From a checkpoint of a small mixture-of-experts model trained on Wikipedia.
Size: 11 layers, width 192, vocabulary 8192, 27.2M parameters.
Experts: 64 experts in each of 10 layers, 64 SwiGLU neurons an expert, 4 picks a token, a softmax router.
Training: 353M tokens, 5021 steps.
Below are experts of layer 7 (counted from 0) of a mixture-of-experts language model. Rows are named router (the router's row for the expert) and show model dimensions 0-63. Each number is 500 + 50 x the weight over its row's rms, rounded and kept within 0 to 999. Numbers have three digits each.
After each expert's rows: "mostly gets" lists some tokens that are sent to it at least half of the time. This comes from a sample of Wikipedia text that the model never trained on.

# expert 45
router:521481426472490495439427453539500536426492429447505452586515446426501486500451491528429451607507530460468498474572380564445459491540587447429538476514426504500445531574446639531598409526573501
mostly gets: " |", "',", "|---|---|---|", " Died", "----", "|---|---|---|---|"

# expert 2
router:463454560522527509545518538506448504504490498480495478375485440582562547459463515491531496458510480496606532451577500539508543524438514520514470434509565436500476514450487589518478509487467486
mostly gets: " ", " mid", " #", "1", " Preceded", " Binomial"

# expert 7
router:505526511505531519492404430560524508517379408514477489600450482488578536547540494535488418510481392471528510491443516581508542426547530509454511419466550492443568536502476518551516504446519482
mostly gets: " Sam", " Jr", " William", " Angeles", " Super", " County"

# expert 8
router:550500546548452514505392591552444447578469432515524554537529404483425517538499532500500512492486425511517553501374486472445454526536608438539512546641417457514461520465553512492511432507566551
mostly gets: " &", "),", " and", "\",", "',", ","

# expert 26
router:466539469503539386535543398481518522445448547370491492549477563577504584443498564441485493442390424491444486498527523458442551556562510521570579486424578552471486519587489486535518481436459412
mostly gets: " rep", " human", " cl", " sat", " ass", " imm"

# expert 58
router:459496553558495584443565468508486417447565530514593498411518369472368524477462538437527456532570531461458439627454513539412495437477536411547460473559480501430484502437470452567461471464395437
mostly gets: " the", " his", " The", "The", " its", " their"

# expert 49
router:445573478448480452521551424433527460453587452436421529553478480464542516511518488496552648491502447494407544440543531503510451464544402537571486451435638527540542428437382497521567568440542450
mostly gets: " design", " Play", " disease", "form", " Act", " bomb"

# expert 38
router:461500471517522524483459491573567499530461465539491487515543545522544577417522484579453399535495526467505533541556566492483496446591511465446585583434463469592535623546495551532508525559568528
mostly gets: " north", " south", " sl", " east", " River", " west"

# expert 24
router:552508463497485536449479541542489538426428488465544509586511559579494418542543527531498466394475513519519479470477507615450499509501542482504536483396419404430546462515481436513549489491562498
mostly gets: " James", " William", " Robert", " John", " David", " Peter"

# expert 39
router:442526458440493513551536526577486487498394529549569583477464507496568528499488617455533455474512490537576499535435574475449399471562447515439555575485452495554542562515577610531392448417484557
mostly gets: " d", " c", " red", "Th", " att", "year"

# expert 55
router:507485541566503521600522602498446559556483569523577514493472462472385458460457448488453479536458476512497434515423501486469545501560445496448564563425560522426460514539447494527518502509530488
mostly gets: "|", " Genus", " Released", " Clade", " Born", " Title"

# expert 12
router:521550446491514591474464536552500492491518483553526569473523456532505444470497452460567510437550492602594587548459529505558504532558549428564433458486442496495443477325474447503565461506560501
mostly gets: " was", " been", " became", " being", " but", " were"

# expert 22
router:559506493466514441559458505589492524516577476531410574468450539582425440530542513494523480591470510512577412579446421493508463623535424476389418506524439502573504487531551414479601557543544489
mostly gets: " business", " professor", " footballer", "is", " organ", " politician"

# expert 33
router:517489518469559491593483485494548487497425621550454411562647514476541524502532554497482499506505490453459472460621507406463501511419497547510540501529613527583550519567505487593450516393542453
mostly gets: " Az", " Cal", " Pan", "erbai", " Santa", " San"

# expert 50
router:477466486561474481510461547469438526489424553482473536530474457390452506412414503564468502555471454477449530510595514519599464492465500386502502573438446595486478490548499603527561501628492556
mostly gets: "\n", "----", " ===", ")===", " –;", " ===="

# expert 60
router:516443517452543432386472552583463503387419495559462584457528522463539514623502451522524509534449506501475437471473482573532500393457566488531447454464377470461476534436444525474503438507470552
mostly gets: " \"", " It", " they", " '", " who", "\"."

# expert 20
router:573481436524538444517429537512541504407518440412472566547471447403489503546456444442518489505526452485464474621489497490427516522511592578490457504483596543457516416458425530518500409520556562
mostly gets: "\".", ".\"", " According", " example", ").", "According"

# expert 46
router:445491581544564464493586443482441580376519513470548584507559580591436516478456440471476473456514550542461507410582501458470507458527486594510503468533532481515546599561529473534541480505471544
mostly gets: " sp", " fl", " cl", " ext", " qu", " th"

# expert 18
router:453596510400544497502589458498474528398577464438515588558449481624455548442494501453534432479453466568508473498434517499485507473577469483457533487424532553543498488408405484514474554460474440
mostly gets: " ac", " bre", " sc", " cont", " st", " rec"

# expert 35
router:479434519524526437484467473577477471533405532539588507490435538366516557444491416636508447595493493439468456472553455441515503470486499539413545529510474377453480513528506600516547539460515528
mostly gets: " County", " Town", " Records", " City", " Creek", " Airport"

# expert 40
router:492561492461559493508562394433511487493612575441432482489484526528495486493457454513508465529484545547491517494552522567456473477551401557513480433503547533498568457582477570478508441397543401
mostly gets: " st", "See", " Prim", "ract", "ruct", " Oper"

# expert 27
router:464450501494426541492523543473523516501524493435496560487474545551487460451562546427432464495515462515393483503384504551494426513478488539449584430593555532461443472532554501497528524567430520
mostly gets: " FRA", " Chris", " David", " Lou", " GER", " Robert"

# expert 63
router:484513554589449463533435501556449516536417510379459556517552493500549536503459463524403453504488520458445479580502465550427396402458603410489560480479528500495491441580416472467533539493522521
mostly gets: "า", "BC", " Elizabeth", "agen", "oster", "andra"

# expert 43
router:511509452528521477477402458519415544471503473427444442622523476423463418444492509542361477591526555477504498475544465523502436507440548475506582463478446559556440572643472518528580450543572500
mostly gets: " —;", " |", ")\"", ")", "\";", ".)"

# expert 13
router:420561499510516492434615472526575477454536549497517472437417465505572457511520468532565516457492620470565581420481436542513493523463460579502523358481478418497519490317446506436515506502524507
mostly gets: " million", " billion", " Votes", " five", "7", " six"

# expert 44
router:435493479368410475463518436500458561519514505525505549557519504473512485527504567513486484410540478534526538482447456506472479573467576458405498483524553508473492598553553474539471523492528480
mostly gets: " B", " b", " Bl", " Ab", " Ne", " Ph"

# expert 0
router:526489521546558424443471497539529457499429505526481423513456486503411499490489498491488420498483581474584432477408427477494463547463510481449563388487443464616528528376498543355462496503535520
mostly gets: "7", "8", " century", "4", "6", "5"

# expert 54
router:489432516585490607491530487599527607454557566550555507454461535551613536503497516482490544413486462414471519591624542516499478449537562406517508532519429536484513539397584530428430539513443573
mostly gets: " more", " most", " one", " some", " several", " high"

# expert 61
router:520479456515469453547380523539584539521450468447447443506544539570537534472511463485462499517522430493449543477414495528465491424408487504379486530476570589493560528594527566536483567454486396
mostly gets: " Am", " North", "Al", " Arab", "erbai", " London"

# expert 25
router:427425462474468423562510438497546515591500539509553539449518545500436481539437540451574448601495459507506516449498522479553584485550440481424568486430565530470550479506450562454532591441500550
mostly gets: " ==", " information", " social", " Education", " education", " invest"

# expert 36
router:526419483460489503472490444415549394461516506527488465489525537406548476543449459494503555530579481435573487576461548527498564484521514492457439478449461437416520522487475585495521529569487497
mostly gets: " role", " school", " members", " town", " games", " club"

# expert 47
router:458412526502429484483511451564478529542460517424483414477425512577523467494576484511419473591460457462469512521511434424476496471438538540534544567536442482421423568554518514400444459558544562
mostly gets: "born", " Josh", "е", "а", "idae", "Japanese"

# expert 32
router:553529412555502512483475602572398457455548491418469589532516507588520462516458566506475473595601538497513538538437522537452480585485465574444501486548508556506567524545522590494467471464517498
mostly gets: "ij", "iy", "ić", "č", "š", " Lee"

# expert 5
router:566463473473519483508455456566501573555532532578414461561557509495567445505529491564475463637481519532463460466477418545562431520483495503500540426563470545449455504591593518448638486503549489
mostly gets: ")", ");", "}", "|---|---|---|---|", " —;", "\""

# expert 17
router:466542536486465457352515582550517550490592453442409501496554552538478554502549520502493512460558439571411529374496517503541472492532474470536506475557437544526502502506438397532536532562567553
mostly gets: " has", " have", " not", " they", " can", " would"

# expert 11
router:468556493491456453651484545418541491508584523499502452462462594446426514467464469458479545432489425429480499541487461555457480580566541489540568558620392497636530515469491511570584550526537490
mostly gets: " in", " In", "In", " during", "On", " within"

# expert 62
router:492536548462547547520461532461418557502377636558478525522577493497495511491415558495487485452613458520491475517494584536592478581562504520561586591429502501601521506474541509538544489523457430
mostly gets: " de", " re", " ex", " pro", " con", " Pro"

# expert 9
router:539487447507511520518431500509509495528500480512577578510491579463544446517479463386476559540444488557552621548440409416630468556472454479460526603450504522463430492563477449585474467479568534
mostly gets: ":", ");", "',", "):", "\";", " ;"

# expert 41
router:448458585512501477471427468554557512551468458473549423449510445581546581482466521517495475392433428506541536476438452508492523496484508534445429425557530493536419487485486599503468538495469544
mostly gets: " (#", " ", "–"

# expert 14
router:512536485544457483525550504471470563520496533528433497515483537445551529408490451616464513611527525489442457484492471444581499556491466499496551494479560478452521519531436514520526499501442549
mostly gets: " Genus", " Clade", " Website", " Label", " Coordinates", " (#"

# expert 31
router:457525551410428491537428517524427519519425454540477522448519473391508527541548509519486406419496474417532452494559487573477498546372567391531513441500509504477475450494480435495558465528525580
mostly gets: " \"", " (", " $", "′", "(", " '"

# expert 29
router:475551479530444605436505540425490486482473524513512398483491531494496420444456487433479538467531456427480470526472501543456463374507451520436486535499502565581499544523408501465416521467406379
mostly gets: " The", "The", " new", " same", " these", " Great"

# expert 10
router:607553438558538549435443614586500445415509478451487446579465521497485489483489416543458524524575482505475549453483529540532460518466455551499566492533494421465552537555532483482532572463509565
mostly gets: "č", " Singh", "ić", "ović", "kov", " Taylor"

# expert 16
router:519563565500589591518521484388485530513513454525512541409506456557560502522454524537483529427523504583505462461435563548571499464469487453486549576561565523480460488505536583462516521470534541
mostly gets: "|---|---|---|---", "See", " album", "Scientific", " Coordinates", "Career"

# expert 3
router:448449491486544473519481484464592564541496470546444473386448459549559446539497572492556480453582535484503530478591433529616536555429471465522468500532532434518474465432522483493512528549468572
mostly gets: "′", " Votes", " sq", " (#", " £", " $"

# expert 30
router:518447411504536502478415425467512507496493484438448447508572575454545421393445402536484508478580551475483428479454520503475464559414562466574531410513520455529536599504465407466502575499453549
mostly gets: " where", " when", " until", " before", " After", " while"

# expert 23
router:442548541507557530482507482522407527496521585513507414370472478451485539426565504454475514593547481433523491564571489456434495427465460461452438504502443551494511607380557477508463395510389479
mostly gets: " a", " an", " his", " their", " two", " one"

# expert 42
router:528477457508469578473429399465498510621371417466575527545320503495420524542553502458473480545407388535471443510374529533505519466542520626474536503421468504454379465507608475528463489441567588
mostly gets: " football", " coach", " politician", " guitar", " writer", " music"

# expert 51
router:468395536405546480575437450519454500550469527436530519485488539439429472525507501575559507541562539447568459457505457497579495480509486544483456558513583464502412473505499493452605521514559490
mostly gets: " Apps", " pro", " Goals", " king", " footballer", " player"

# expert 15
router:514507541567558514581440549432531458450596522483431484553555501555523539548613472584446477566583520527481456494563560486428434588560558508553466486534471431470537472554535485466540527421412542
mostly gets: " t", " Sch", " Kh", "ó", " Kr", " Bh"

# expert 53
router:509563512456503524506553537481487584546504557495452395549493524520426508513447490480472419459449489525553479500456491546527522493472428505430518466514479531536451539578551468526594482402432483
mostly gets: "uc", " exp", " int", " acc", " res", "ib"

# expert 52
router:446539481532448495562524496526562432500554532450584522449523536435453534462549472480404550573394409445506507565471458479435476523490539432462513575503428489449480446516473548561446557522448505
mostly gets: " in", "In", " at", " within", " In", " near"

# expert 1
router:462564401473529550585572522479531486522466516531403570496528526541488430565444494437472405465449481518492500496460561520483470545543388513525427478438496474561513395516421498536553439398453440
mostly gets: " Res", " ins", "See", " ag", " pers", "è"

# expert 48
router:472561458541461551545493549433594476478594526556545421446576505439428467416565492452478517453514464421500563542544561494416507474451611448576509491428464514539528462401501477539424556529402518
mostly gets: " to", " during", " after", " about", " under", " between"

# expert 37
router:522454496552524592496490517507470496474534481623533470555480504463421584527498441475544511490517535548588558588568551490535469439567461449478390537466447446398531484358468531480512425474530504
mostly gets: " have", " has", " had", " known", " used", " became"

# expert 57
router:464454470429588421450594469446498556498489510563463494513408571520536447468487481577530429481491560452398495484544455527464524550488508508525502622455528537383469550489463455565491565537522515
mostly gets: "|---|---|---|---|", "|---|---|---|---", "|---|---|---|---|---|---|", " mi", "|---|---|---|---|---|", "|---|---|---|"

# expert 4
router:505452509576431500550449555519470571550457417532529467512613456472442516476564496465457600465517428450493479418574540487422460450426546500587482538510421487506518393494525496446417518486490449
mostly gets: " and", " or", " but", " than", " some", " several"

# expert 19
router:490485505515549450507471451373536538561503447456571449461505491483548546533509504545424456452426553451470476556552498490446509441445489430575520464567510522455495414460547419386444484562476568
mostly gets: "%", " million", " total", " local", " population", " income"

# expert 6
router:545351483547539583500539495503505458545590541587462506554480443446434517596496428563606524489506518541559544511549476524511473474616456508597465521445461492451521449393504565486531415535527526
mostly gets: " used", " located", " moved", " due", " known", " worked"

# expert 21
router:509528497492524521557583414459537506536419597550452382546524541452469529511513471556469543506513505523587462461492571588526502517440504579417487465551510491545588532577495431532540482582507404
mostly gets: " Preceded", "inc", " inv", " Succeeded", " inc", " inst"

# expert 59
router:514471543540481511489523477493495570481405424545467564513516589524529505431460424450487539447477468535379481481425502468589527481458443568457485386494532511410476514568482557475434550523495512
mostly gets: " All", " Val", " FW", " Candidate", " Championships", " Women"

# expert 28
router:469400490494433496426412496558607567601431471533572569559500487494496449472540453473461460416584463467446496489487467446438480471454523413410548461569455461442466384564444414475498488439643507
mostly gets: " [", " Pakistan", " UC", " Wisconsin", " Ohio", " California"

# expert 34
router:484523485498473478591586537479431505505530536459579511521447596487569526411485447583539565543485429509470488487519491435553520521469467547480547585483588527381482567465412489586496527458468515
mostly gets: " Location", " Candidate", " Website", "|---|---|---|", " Label", " Genus"